{
  "n_layer": 10,
  "d_expert": 96,
  "lr": 0.00855
}
Below are experts of layer 2 (counted from 0) of a mixture-of-experts language model. Rows are named router (the router's row for the expert), down (a neuron's output weights, with its number) and show model dimensions 0-127. Each number is 128 + 32 x the weight over its row's rms, rounded and kept within 0 to 255. Numbers have three digits each.
After each expert's rows: "raises" lists some tokens whose logits its average output raises strongly, later layers aside. This comes from a sample of Wikipedia text that the model never trained on.

# expert 2
router:135109133100132093066169056153197129165119168182116133127110097126132167138140214135150114100141124108140169126094125122151131148175099128133077168135141135144105172156109119121128113112103169185146191089161129133131126126134191202122114084127086101113116122125122089115102077139093151122121070116142162096025139116103117147144090163157134200152116142109130172086078180091174073107119
down0:177137146083151147122158125118130075156133191125151148147161135133160140103115119101173118167077163069173146164093101131131119085076113143129092190166180077121102089100116122118140108118110174147107138101040147108153084118160083140137140124167107226155188129181073146134066160127124149154168118130114132144088069160148144090130124108073094139117074129139119091117142145110160186087108
down1:165118073108157173178133101167075167136160118126139147193100133088126167090172132091154181123136129127149112139173130098137101106104111149094113144100226149133102087111134124159137162121047098107104119124168129105064065147130132091141081110166103118102136172092141169120125129072114104092113123134145100146231183064141125107106112184093160132158132134116148148093147167132138106179087
down2:063151134086099126113132121099090108086143104111196132145157099135097154096145168162127100119125136125147134141169128082133140106167150166172078071124102139130104217122181149130117146073170136107158077145153119146137166179161147111134087132137102133079106146081135114064111086127136092093213116188115132172103114153147149053178125083150070100111143191128133113162137108162117135097187
down3:129150117165071058113099129107134132154183117220126134083155151189118074105140077143133116099136182167139111148132146163140097113104135080131109116151113146123131119100098170092158120138156133177135126149150113082189107114149167102114097072168091151172130209183139144114155121085147162112107124113129105062103151077084119145148152094096147103172052177159073163128105158114103085149145
raises: "\n", " |", "==", " (", " in", "==="

# expert 4
router:123118140140210062151173096103099122085071162181130095193136117162109123154066083113100152105151118127144169109151129155114127164098113177063138100083137094140130143117104112130122126127116114098172168024143164139165090121168151115165110092140091171107109128095058086143154103145078120104124078180138105157114164176092118189177127147147125157130143172154172145148155122168153142108118
down0:132113095157123115169179196085132127144118153166123125178083159096121111111075130106118146112212132161069123165108128111137155170075081147152171153125134146135137128182084103061115139141138062162107148112122096119113089119159144101091152094125159131113121098074145168117165132163150115116159133146129171081091103082148193068124170126114146139174082120070227106138102083122113125173127
down1:139120115117103170166092146101153097083179139110108125089092165143117117171138111182127234148154090178120121149143121164107181076117149173113078108111140086075133149144155115119112074205112178132142110085118153160094190142143145118128143119101154094097164122066116196158080123125100103150157136094142158148142170110114159118093108114109072164134113098115103059153117149054113180128125
down2:195151152157119098196167155163120135121159112143122132143125081172133090104101130120143108086076135179129160133161135124130060083118145117074093154130139114119103108137151121168203096177155129157153088153114159117121141114188184165176089075111143066067099110099161138071116126146099141108146158103081132135155062136093146109092100146115124108104185078196106172139114149187112079107135
down3:118057129079127115149065084108165153142183131164124145086066113037110083170127124122092178139145166178164157175124087071121066096138122158134161100125138141137129099133139169127148131170101118124169107105097143151147086134118175162158107105150131160137186132089137126113128124176176144162151114112084107101131125153087063122171094174173096169094154155131072104161100092151077164135152
raises: "oc", "ison", "ice", "on", "om", "act"

# expert 21
router:092189169124131109090167085118138083168077120163169113156125073136136105126131147143095142110139090116087166124105124154154127145172081105053078164140164121172151193146163085080077178121083171167224192105131141126113117125206144155127144091120109145118130125133054066161133124094146087144156108136141133113089190129165087143144128156138104170140135136149109162104117117096145106096139
down0:085130126113157111141150085176116130128121106135151114146125055124117103082202141136135097122133153120135154134080099150220091112043125145193126159142087080124127180174167127071130110121190124158131152204101107105098140130102128129156113115145170111141080154081141133125134104106083140137114153148145144137125188090138126076147081142114106208137153158159149121150147074173070076074119
down1:105113086120096072155129101094114149157163207129155112129143130115122128108080117128127104139151115139185138160101199125154147146107160127171135110170082086122147127192178139110112217129183135135186129198101161154038109135126104072077133134189101101122129115150082174130110097149121167120119136074112097147073132138091127067104116129134163132141112137137082097136106146073110176104178
down2:091149085125113094136163113109130132106140018107131177157182182149131159123156124113107125162111134086117161141196074127133154117185141110131092215085137130134128101059154147129134162146114143111134097152136118130168135125179141140074142091084155180110104115167142191125114148150129120138117056089141134114079141129046206163116146097111145151116113070189134123090098101108127147105137
down3:148109155141094118124137153172103115133161099152141116215112107120094112119088172128158167105117152072110144116207142099123142166132138180099153161105146110124142137146108132107107082150154069110130085115139109122089107098125122217135124184105186102110147164073124173121139138100103107084153095139126158154184090155125062134081109157101189109138072141101100182103147194149126129108033
raises: "iding", " festival", "imir", "ises", "ising"

# expert 32
router:135139128083108087081192092108183114142121113120143133164126100159118097144118166165148132082164079134171139080134117091161122107115117128067120142074142127207151168113149084084086143126088120121188181086154185194150129108121174169122162127108114116138137084112054128075152131118130118152154090119127161100108150183124105148128122202152109127131146164135159193147076149115191079081122
down0:126095102125151107110092126084102149110176148150147144159134153130133098075142111098100131113154136137119100080172111138101193153117147142148129106081141145134197110164141134147117096128160088101113103144173118194106121095116137077097112151116148051116069093151018167170134133097204106111125122114129150110173092188141062129083126140135161161118149144140228155101124132095162164178118
down1:095136122122085147117164147170087072094129160187110147145114122172122143086154137089168122073136070143139172127128164138145116116187121029101141184171086132106094156136130141097121117106125109111070085153111060162088145128078168080093106112147184155132152116158186120125162186109160179156111143041168134140168139107155141129159160087128133092108103131154126072129111141084145158135148
down2:214134148149111099148121096129141096129089115173126113118156204127141098151163104123139099165104110120135174113078134098085109146103108143114189090133134122096088122124091144153106061133146132089161136080147039125128178085134204124131111199135087126153123139154127125125085110128157082072103105110105155129124103160137067137206109107165133152175094128134192125145099135140215155167112
down3:125133079172152093119120178080118108156130140150116125115092091159134144136093163144163081103121085199132140185151102061132129133096134069140105073081138157084116162100141162132109144100146122039134127114164101161133153156149114149079198131064072132088148085202182130169147148160164115163049104113152132095098188091145091150145135124128148190125120109156146134135131150136160134111099
raises: ":", ",", ".", "–", "-", " |"

# expert 5
router:090185168124135110095167085115138084169076115163169109158124079139137105129137149146091142112136091119087170124105124157157122146176084108054080166136167122176156189146165084079076177121081172167218190104136141127110116121207148154126145092122106141117128130131056067159133122097146086147154108131142134112089189129165088143145126156134108175137136137148112162103118120094145099098141
down0:096180118073140139063155117078122139117149107122077153161118153143141086170168057161102148102162140115113210142103164144142118091142151101112133199154113125072115187193093162141083127092107089145104126139135088180078132147092149064138091140119152102100124106180152098128155179145173103161126147122147101131155124124089185158107147124166073127143104127112108113114099091131086125217163
down1:151152142149170102149090099123143095034164165131147116085074166156134128051127138120109162121121104161161107078077134161097144091119128162067132097165145096108161134090114167102062138094114134146065157184141146182084118167106131163202089063158138117135164138200124165185116115095119099144131150130124124196147143137119142124075088127154132109178103146094140099152155153083133145118126
down2:143093161097141151119154136097134129087181098140101130136080169092113079149112095125136120153143124151063123069109147180139131169104141151123108101108175109112076121160167166117124159126098124191115082159178130099141148131141134102135144150177105154134132111158099117139133104067057061192168122133208132108103048154169172148099121165102148062133182174131084113111139079147194106127115
down3:111105133090179029099150089188138165121089077104125157090119143145121125170106142213153089148077110153133126124162154126137098110070114101125113104179108109115177135106152179114147144111103139125084120160101116099153147125163040170114148168159153142153160113156090074107092127156121148086123084100148154140125203133130119175130201057121135139091146148165104144170141126132096081127093
raises: "rich", "dom", "iance"

# expert 22
router:145105150111185118120112116099171089154132139134123079157109091179110149135118163106118170123136141083147104101126077116099107206152127137130115165097127118147179131093120124104102140128062132116089126121155155132060079109121218164111205101095120179122075110091137121101125080127143114170210079097172149161122123118150070163120080126140138104084103101120179163149105191159159169081154
down0:127120110125149112100071153081129153141116130086141125143073178183109146147172129131176066116130155166119103118214125165169095121082071094113130106120151182065098130148182118126158068069116181161107138159162137126118129157110127159130150106152094109061161198139119146106083137169064173051113120090133128150086124138169149192121112132139139077119154167173097123101128124111143144108103
down1:038152154144123150173191113118124147057154095094115106143121171160150131139094101124109084153129193128155117172062101103122176098130165102154130103081094118162123197159121150144092123118084145120157096088116146149159065114105114126145110071128117130171113100191159106109156157125047189140089145179069139145122126152140104145089164101115137131116132092118161173099134198185124116122129
down2:148129102092102089110107153123152114094150105156105138149180135161089150120093092141112082142123125065108142151075139143041129152147144131089179133153158113124111080137151180108096139173104137143120164130124172141191135100106175068120148134166127123131101081119138126154106174202089097140054134086133091150154209169087150095133098190113178119142127176133126154115048107121110131112195
down3:059092128176119119109181095133077138092146154158153088149086051158121138126160138106106185169126107149179157140123178095136103073070152147112091120148086165089155184149111182161148148127119119100148203088164182108134075165095118128132141058139105112120103142075111125114161162149115161117115137188096138091145101174114137025112128117121106097167105135128128176152158136112144140120139
raises: " C", " A", " N", " L", " The", " New"

# expert 26
router:127154116136152096082155130109143132105087190161213091173103076137104202145125169134105174081141102108152147119123120109123085096129087134148122128048152111130131110096169086087101160161166128131113153076101185148148097155154169169126111132103057153145107087144038097140119065153116091151163148149153089127103131128153105132139095108155107089098094174129096178147141145128198131080123
down0:138134202186113050108095170067105114170158102178123189149152114108110142131134166157102099124144087118102156118052124190104097092141095113097148100152145170181132105122073151123141125169073081140118158136174110119086130119136113156151144148157124145064108169149159174112141130132103125148135110137139131088127063125124180196161120158162113054112135092109140121142101138091057158098174
down1:110109121106188160099088144161172113060082181188119115172158142114088089116170129098138083113153150115131120131105137136056150115094132151160144133105142196102145089140119119151113152098109161106123149163121166108196119080145100083145130145160070103154140135112040112131081139115140158134133127190167123076117113141050140168145136106112127059154101149199178169122156115114119095187109
down2:127127142094153062116158165117080113171072123134170107092103136139110129166089107101122139171149120114088130205181128104185094118097135070115152135123115094116105096157182100112123142143116106159112165103139157108092175145116098145140149041150153164160194039134186111167150174085129117166139124172141169120118086080172108167184107104128092095112157156107080152134135093179117095121133
down3:172106138084161134170104153094124165171161145146141167134055146117106102182168157116153104093093095118105127155111160163132163117061077092139096051173161163110152093151076132138124087156215169133163113118109155145125118138145076136157138089133081130114118102109081118143094149151097105139113154184138121104110138120215127098159168123128135113115133170180181080129120059147106076114086
raises: "o", "e", "uth"

# expert 8
router:116138144097160116135146121139164143120108130120161124130128127138144138143173096085140100094128065148104138103102141099159099154093081134116120161072192145147159130120153094100147114122058101132137166138151143153115086158123205141149119029178106167135087128163128107070129087113120082190182114134159142084117136184123101134123067179102165157058069167098167140094120147083212113104126
down0:205130109101214154064142095193083100155085115122105094139109114120093147157152144082171135143125090115109152138161099085117094154080087111081070119109173103154119159080098139162110133136120112153144113168132135053130095160127166176138171101160116128176123109129186109128150144105122141116124142091090132139079109154158173106137094172123107107126123143124047124131175161219122146154181
down1:181124124218105095139178191091087148092143060134175121112144143103112110093153146123091092091102156132128104107164118115167175127064121159084164167128117112108134119198156128133075109181173124122166103091147101106174080128109177153136132096167130160171115140079112106130175097115116096155092159124097172113130157141143161123114167166092086113119058163117113113080174188112089125146089
down2:126069150154154180089159157135074158131074104091139095122115119142106187125133068152143136155096100138122114106095108217185181110162101154112095091108164133127103134060160121115093098145053105116064126152142125111152148146106128138219117102142113140110131114157156129122126117121143136135154134134186118168146089189087168057065095116142114116121145182149132105128200157104131155174096
down3:086138113105221109107106138128175136142163101129103136120162146182109119090155090185162131166105131126140146116097107103126178121093170159111094053127143130172103136117110143130131109068165114090171115100123100145161114182171118213121160073103152107107133091147086132125135094129142097124104107145167194133151127118128126156172197150092133126122128188090081061157133080063132077082163
raises: "\n", " |", " and", " of", " (", ","

# expert 18
router:090189168122136108090166084115139083168075114164167110157123076140137105128137148145093143108138091120089166124105128155156122143174086107052079167135166121175149188146165085081077180120080168168215191102134142124111120123207147152126142091119107144118131127131054068158134122096142081145155106131140134113091195129165088145146127156138104177137130139147110161103119121094147104099139
down0:155081097199170145072140191125088172119105078126109204088080145186072140069126137088065132148087141126134098089124210114140091158153056154162144081133111129133087138114136100145139126189139144146148145150131065170130132168150082100148126119165116086125180115129149162160130120108111158137123124105094129111161147162118150191050125177120133131135106073118113153145110106139124152108153
down1:110085164158162111094087130123168049139141124183174137176105191148171144083130115151117177128143146111139168071071168098115117109140137072133139112079147160145106154117088140102101093160084135162106169145061122188131111110152136151120196155122147125077148141111087162154129114164153149115112204127101082084084099097089205121131134127128132098106086169155099162191129121108115108130083
down2:172067097102181093225091068105058205163084166121139113133113123130177153125133124151132101109154114108149122100136161111141132137119147198166103140094142128139135112099093092159149171134154097144152110109112096133124136188151077142121167100131086055136164076129088082123099166169114125101112104138111146065157163155132180075139130141116180107113161145149110114130126119097149186135054
down3:112176102096159171106173179123144140133121161172170123103137155091130127101155129142142089108145066102114143109177093135154150163074069081144119106126105101104169132077186085165167105124073119104118196146119116160054086105124151111102124113118131135071145197113082161104201160167147099205105165126133097134153159174133127181098187139130122113111142140084069108152104141130092147113114
raises: "ñ", "levation", "atic", "aked"

# expert 17
router:089187162118136109086165081116139079169076115167165106157124076138134104130135151145090143110139086118087169121106122154152119143172082112055078166136167117172150187142164083082079180120078169169219191101132142126111116119201145152131143091122103140114131121129055068154137120101141085146153104131143135115092192127166090146147126155138106179137128137148110162103113122092144101099142
down0:137114109129138193153145034156105094134136162100125124148095116180133132095161156093130108087155134105123110060108097150169200090094099199163113112099134126147092179154148095160153087129099079128144099135149105166133160102093145187115132131104177152133163126181143157117138132167163131120130119095151113123087175032144139139086100179138151164129059102143097054127097128123153144084165
down1:123103150136150164092152156038110132139146193104138178145136110117087133118134121107170161132200134157162087128081146115177107131166085149097091124168067106137139151117158117106135127132177114160114127117162135114165139147209128109099107114118146097198127117201153112139059122071174157098118124098065143094084137138171087161132130095187061118148156123116126134145056117080099089143119
down2:156140144176139145105098177161179138150124164198163087097139120119182144052076096112149097149137128117072159088149130100133083124188096142099124113115162103172175085080142137179153083100155164113156151135189148161148122081095108081059168133132090096122165087201117123087096137134186171170142109114086104094114081134109129131104117175133121130101100139096147192091117117118105122139144
down3:115111149129140127110034099109127111179147137153095099140091202091111084151106060116137105091148096165102122050157125154138136146148163104154157118132169092105139153172108171118085108144151145145121124066193133136173110065132114096165167155125079103122087123154143115115169143162112144144136126133147175119106141078125105156102115056168128082174163064161199151176113179147140115144086
raises: "ñ", "za", "uez", "di"

# expert 23
router:092188161120138110088166079114137082165073115163166107160122077136134104131138149146091144110136084120092170122107122155153117148173084111055082167136165119173153189144165082084078182118076169167214189102138144128108117123205145154130142091121107143114128123131055068156133121102142084145153105135144132116091192130165091146151127157138106178138130143147106163101115125094148099100143
down0:193141132123176142104090128176143161094131096181112116097136124092088189117102150110106149102145143132106082063099115128165110147143173069139132160179126141066127119144143114118114170194159119143132100133152108142071108133167100167132104141132082134140115131105163086081057129153173153091160102157195086113159123075166178103152087149126168156120096166138115053074178086088117108168136
down1:121155113164118122121167107056121148122039115098119089167088079125164114166127130171135132144120079180109136118096133128109150116108191109146161169097116084155105119119158097123092098221134125135120162149096082126103067134139158176108136059182154100108189163094055151118181138178140159124166164162132133153141131072104134093156132168165134104191123123105155088088115121086112134160131
down2:079134156126177106209122085136128147132153194136076126134116152072147113057129136131125097100111096162130179115065141165153072136079128100119192085120154056152136118122159141135187122097157140111123083102144185092166190140146076060091132120134089113091137136152133137082134107155120152143160102153086132121165127147121084116155114152060100162148139184120149164170104100165184120140118
down3:136126153127165154186156103081121060121086159089153091091153135117158097108113171137125158165113058113092171164181105139171100152056120089135173167163142146120160109160084079195145212170136133120114140150147106074104085120092187109176108116072073151171096107144105134122105168144108107120136147137122113154116161128123103114070153109142094088166151172166091144118119083168131096139119
raises: "odox", "ymn", "alem", "uela", "ipp", " agricult"

# expert 14
router:122131092103191061133162137119156119152126126164163109115110106148134149161111113082126160130195139109156128108162177163131136170085102143104105141075150102168171130139134122105126110136113118144114145058142123153109114070118098105164204147210100134169141086082078142152131108152039093135124077184166089109135136189105085132117100098130075173088133200133196131134149135115159103127098
down0:109113167151089154215164092078130140132112105108153124129121187121191139124156123082140184076147140090090106093113113197086142105124130165114074125169090153100184106171139137063132162143093166153160084105134100126118132135151143142115133134151082122076093096128094175144107163083081161168145151147141127124196125110106145098105045168105190085094109126126107168110160115115196132118132
down1:110143119109102120076090131150136130156167102151114094134098188055104157061134137113120152163111096088153165123127131074138076132171133078124164166144131119162068135176064118150113131119173122132138102192101114108128184115130126121221130068101120105103127137133188152040150148135158060146182151151182130172101166113177118072123112169106101143133135124122115098129138180159118099158117
down2:132086143117172112143143210108123150135121163167127088130135218149172130114107109160164127114147118150074088147138123179112076132170189102162151114074076063150122139141105134133164159092120180183128099112113070106093147104119096174132090186082111140055147143128087149123096165104141164128131066144112139110171067105136121136129133133120150112078196143099147147132137113049124095162142
down3:136183162120194143101107124159110173110157107159097111099133137113169067112135077130063116132158092098102183102117149067151091092117137124132090163093128102140138201145098141165130138147192064146153129149118046063178124130103143158141110149134158172122068157085177096125165108079152161153167173104128101112124109141191125100129176110094137142131081153161128117093076152115126162101162
raises: "ore", "ort", "ott", "amp", "us"

# expert 31
router:089189161119137110088167084113139083166073118163166108155119078137136105131135148143091143104139086121091167121107124156155113147173083110057081167134166114174150190142165083082073180119078169168215192101135143129109115121202147153124140093123107141113130124130055068157132122099142083148155104134141134113090192132163090145150126156140104178135130138150109163103117125094145099099142
down0:107113152118127183072143156126051103115203138130147151077124116099108106146114117110157114125132089109123108120110140168154112162052115109132205124141123170128168173130153161101123172184136091153098089097117120046104081124089066103201129047182176139116146095147107177141170171081108154146174138119134103148148134104120172158124144153144144134110146152092139064148094135124145092137168
down1:136144116114134102132141178135114156115101052155128120122113151096124135216097195130171108088150066142141158126145161122122123175127119073132131106098102058095074169154139115109127137101139135108171122092117107158159160181202099118123159150151117112091099165191186145089153097105124105133121105092090124089111155084109113132166084135108119203122179100077099109137135176164129176072189
down2:111146149083083086127145160122200182174125132140121074129183158121091104086107097163109093153136077132117209135102192098151107107050111052121104093116167110176170123137115107087122122110106152088168153092072176099151100098173105141131135175052154124105180137087162099120136131100156151164159132189138150110163141162100119143161146132145191104095148147143114135148125115156118117114091
down3:074147155104170144103154157146191145146094122184100144144130160129163051144153075069127153074123106186175126155140136083127134144101092146109124060168043131070127142102114095126161079097156156145105145098170098168115121096102123095148129144141057141100122117100139161131135188131185179080106104130135152150175133186167083146155167109080160099133142109095170105114159148136109123106110
raises: "š", " Orth", "ović", "ă", "т"

# expert 30
router:131115127110175127098116074122158139102141127138164103102072106135129169135120134105104120131126078109115121065139118110158100144147120160089146122145168111173162153064127058109112174087066180114131150095198133098122100123163130190134139086164142178139109089145129110106112143180143104195153106174157125114071163200128100148176078204126120144097079160121157113103079179077153081124150
down0:093166069117095122121097120133097123102109116060113113106117145169176126176189100130136170175105137169082138151101182113166138100132116147182139154141078067136073211131125139090095122108157186149123158149084164054091153103159151116111183177103115110152078141137058171088087102094117140141171102143144140148105087134139110134178130084134113120139094143131108120148162212132134143100156
down1:147140109107140095127205139116075144092088122136121144147164139137181091111108114132131155067129117065162135111087144141149199067124126132128113222075127147141144132095124111130131118081138182155090129151149198116165104074117149096195189106079127148122163130071101063111131196144156122126139097070112078089116116110112166164133117154159077171155175133137134127104144129146145098097167
down2:077111155076074156160166126079132173094080161133146065110153105162188095157168112109121165081148162119175152099116098138182151172175107137108176187114102127172084104156171167138099124164126167168124143139087172085061129077163146120131102112132106103104128093161125122155168114098151094144143124096158163083079123132155108097082125118076119174138142108115106184114121081149069168163122
down3:107172150154176109134116083086124120066123097089054066095178103123166145103114144125122115173120164095065099140119090086147132232100095113117155077150131152165122079153126102156155167101155120098108092140185090100175153119127149193176087161151115116144154129126156095150149146153140100126152098115157089086138136169141148137124128167081075142154138136096154128128124094195097094169188
raises: "-", "\n", "|", " |", "=", "1"

# expert 29
router:086098123159152076096133118081206111116129102125099089156104125190096149126130163117126162098129122130089147102127106144112098153159117141122075142106107128111109142160187148048109146105063120110103161109158199157145093132126164193117187126108096170162116123104058112104162099115128118141196094129162146146127124151113080154156102172158121148130078197163180164100070161065136097156145
down0:103147192115160114132071144100192119124161064151168160155139075111099068114197122089156128133124118113094140086159131178086136146098084125112092132147112118137103108158125132046079171129166125085152087165170110204125160158159135149083150120207081085121112134112171136148111054136107159098125112104127089186108135099118140126136143121117068136120141176129109113128162110187164160141154
down1:091164120154038096147094142031133120120144137131113132155092103127075117106193129110126123138116137134098148198086162090078168162175130123150125166107153141145149092173151165149100107112054187111061134118104115143146142147093117165139138124122087121143164067199128119122154182152159123155142136114152087124149177111090073165145107143166134090140111106077073104127152116147123194169104
down2:104106118180116120164135106152138192111135124129142091153119163130155117113205140128140058145101140104096172104073131129137116110153178076079158143178153066153111072142185127163117108155082138128065105119177131115131125104065108071105133140070155123104121125137137167169138112119100117181157144059114166193105105124143090100098174062135169178123152128186141156101145147124175071127115
down3:102146184046124102129149105066165168106183139089131164074141165088131114198084113082154108164115115110151147144163149127095172136120102099144119158172155097094119168107095131092101183189138149188157090098091159092065117117093146128115122173131113123124139153096117194175128162089133134097113107072131095117139131057181166140104100204130106168117144134114112161119099172144131141099123
raises: ".", "3", "1", "2", "5", "4"

# expert 19
router:109144156169108109094164114176180121146152115156123085147136102189091108150151112139097136155150095149131164082133114129120100143107093177127082144113166143109139161156128070116159141107047154135108160031121153122114143127135180163165151030148060168184131142139057122148084084105159120169146098141191140141072141122120074149126112147120187132095092169127130106134124167151128076116110
down0:172078148161137153079063146155150142143135099184157146118160149147113080178150087144094165133190137134075150172150156096153147126116102127157116140078151134106134093161082093099126154157119123170130176110172070126112186136145151140073170127045104089140134104118091124103102119151100103106101214101075124164136098083086193139133129098174133123139086159093179136146144133148076094115091
down1:164133119083116104183141074143175046181177180118099166150136082100116154146126171160134129145098138196152103110136139136124135107140136168152105147143145169109171186147081106143079102163158107140190167091101101108136227113098127127106103137119106113108132134147139113106083121152127149111115147064069119093134085146129136129146067138054160140171073160110077080103141120161168123124087
down2:118158170165068104105095130105111087138085093140153132155148123185137122099114126110137077155095164207130109173160107129115109117131124204140110132183183094121203212116161168110166124077122129080107103073142149133109119122118131160126070089078078125114157118112144126141138118108143133163096122093184160148129138137067115191158100110135130101181146120083064148144092173149124172078102
down3:197127141130180111107151115099153128104076145172207120183137089044129167134108180169073141092137136129073123101128167146086072129115082099091130112078127171128133146072136164159134124160130121109166178128118145132122187132101097207114074138126126126140142169146172141132126159097099135124147150099034130130122076145129111096127136127137152062145102159159137141174088153078159118112087
raises: " |", "-", " (", "|", " of", "N"

# expert 10
router:063104109135138121094165116156162144072140170112157137124072045123109158136113194131119156121193125136150126071158172162179085116142137136134106186077132091127167159122138117137130161113127134178152135139138136143076124124148129117122114129133093108141142103143092114053099085115095065160084155105165117150062173130089120133159084148163123181037075150150196119100140145097149164109161
down0:128135137128021118110139131157082117143133124109132117139155126106128138096132094097126167159094130172104158139161100112152105084122105101078115118164104088087137094107145150136153164133150157199147133147148106203055178121108143070140159115129113151114093159100255100103117134148083133114193178122133153134119143154179098089129130092166115166164123096128051131155127100142121120114137
down1:122149111172201093106155149139187041088146105122152090123123149139074123151135116150119121116121107149128100079125108163117092081124149137110137093113169107101112143152179165136188104108147130135124090109080192132070127120189099132125197136122134135153154095159030109181100108170128142129103132168120107148159043134108146145140179070162103144089121129149099115119135159204075125159133
down2:160157139093158094162059096142095135146078162189157127097146146098156177123129048091143087169110084149097113152180128121160141144136214105106165146121100092142149100077177100163132096094084095093108102038169116167101141106129143116156147129177122129065083144145162135118173122134120150113143167138117143142149129170110141090172152114105149099105181114121175153084118071093170108162106
down3:141123118163064098135124139138061090106116160192100128132138076079126111126176108185154060110081153088147113163098134190109103167138161106154155079166119053148123118152137125079123090103187109113126113144136127127148142156069199094109124074097170139118144118093173125133130143139120124166122177178148167136132140131135176152179064137099122130152106160133097148167109165080189064103108
raises: ",", " and", ".", " in", " or", " of"

# expert 37
router:097162146172143117092179116127141085128095134161148121143112056175121100121150165151098140123134092109089166120131122140131111156153124089081056145129146137137137190156149069068083170112123180163194182103115150174134100151167151182121165109122143110116124126135040048115136129113171092173136056111142159116114192110192111137175102121144092125107118124159139162095096126102162121086153
down0:106104139115193129078159153125146124127109138108171101113053205172104116135054091143091116066175141131093055184135132186153103126158141171133188065147194091101164121119197137141160118093126174122089139092118132110155103143110063152102141128169097167106145128111147122122086147092118072166134120102150121142188112141150091141095108099117147113143160139127118108152123099190113165095151
down1:138117188187122164142056121114143173159179170095102141183163087103112114121139131177098125167113095128140123128128114106061136125106072135135161092132143144155162091195123098191105128197129121162139188151164135127163123117119138135115163061099132178147055164099151084095155088121106141116152136038109126130114118076086130083110086124153161100147062118164116165111122113137164103116160
down2:164193126113132143103173145143129181097120158150182088129171106172147162121096136119119114099117151098119190087165148118143105082094129206079167119105137147175156187105131158117117093111122096094155098172086167124097115089142136116112095110143141100160127077117094135161110110156182117111144161159060135161086124165168119188144059149087137073133074144113150137142083122088183083076079
down3:137127139138170058157156166117102116104100133084139147155159107095093144086107143098123104108217175169136156089084154171171082150167148104170123158101093073114115110133119171041055109147099098154161189203103117162146164130132146114130109084074081154135129180062119134125101144045115158118180098167147121096132131139107139125140143129116119103133152112161130137189133125150102109120149
raises: "Final", "=", "New", "List", "Sm", "Rev"

# expert 25
router:093193163120136110090169083115140083166077115166171109160124078141138106130136150147092145108140088120095173124110126157156117145174086113057083170135167119176153192140168083080080180121079170166214190103135141131109118123208148157134144094125109143118133124131058070153133123098144085147156108135146139118092194129168091145149125158144110176138129141148110166106115125096145100100144
down0:110073081173069128095101079172088115113175131132136103070076089118165108176152090122171117160096124138086117111097086137162196099097205143091100097128156137160128177130194076137103149093149135144128134111133115101123132089179139110138129095175169106107094143159104102133144095103114161137167075134079171109191119114154132112134161146128151165156122125230168125153087112104156155154139
down1:121106135088098192088084093083126159145130174132108102111101183139174127167076150126168143160131099120114084150105091163157140126174126137151117172089151125133095159074092095186182111125136199171163141176164115121148119057128116118085121093127118109157139053156084162154124142160110131118073119093101089153064181160048125074139115156106155103107127148148125120132119164138136195138166
down2:118098127128183103133116177161133106107116103153096113114135155102193143127087164143087151156146126035108128157156133139152169124156098079113133137140034135148160148128143164146106121129151153147097093121168148104135080117166137042182051081128140118033147111095127170145117112139144164117135153130101131102119120107153108143142193116154059221109154166082128121102147151098152105149106
down3:172079113150143083130093124128157132091036146148110153113140126149049117152143141157133133126150082109142141075106174158142141160148176113087127149163142100162149141158112099146073138165149130068132146122156172141109078123094122167088150095173096105136137116148140047107156146140140144114049128111114192132136158201103194085128117191122157089175129115145109126067112088118097120196128
raises: "ighter", "stituency", "ailable", "bit"

# expert 39
router:131082085163173038144164098134165123080134161198166073108106130163156142154144116080065138177149088096150109130116073168130133156099080171145118182076153104173145127116115145146087177082139100137116120075113178142092137073174128109120143087120090138144116125127124114123103093109130132125117100183191073143146111189128121113110100112142156191077141161109176112105144182125171142117127
down0:147053149118021167165141114123091140186159095114105185159157163141103152108073116091079142122101113125159113134122135093158126128142124135071139138080099115115141168092122110128112119191137186162161132222134149123133122164134165108130201164127169125095099094100203133076109109140136089157082108130144155154123153138095156102174083185119078165129141115123106123132096111124070146106118
down1:137125126121104155151147165158087121121115133081067052110156052107119152156125137192141131126091112178115102155132084141120102103119175088115088151109125133110144151138149167136129129133104122130150174192169118164098105109140147117176095160124120078154078114228121135109115179166100174162080140113081092168111121174055159128149072167173125160080115058140172122152142096129111089164129
down2:146163085130176111175109119148141147178077120141092139137113097146075124097114140131060125181139105113154105156157155120131129139167109144156122152111114099098165104177068130138109175103091177122124100041127060163100112125099147104117201173103109101084107207050046126177134149146156091162084126180132115131155124178172104131131179109130110125126123113162132107182144105137150092154131
down3:106186094143103209090129177121175164067140163099164131169171112113119124150145162086151051159132107191103078151122110125067148090071196174135151127063109109102070168149127154113136163080169154102125141098080116144103115162122137138138167162140084117134052080135127135120142171162125137121096136111166115143143150154136085155131107075090187115154125110147146135106125080116124090116161
raises: "ant", "ably", "ing", "or", "es", "ise"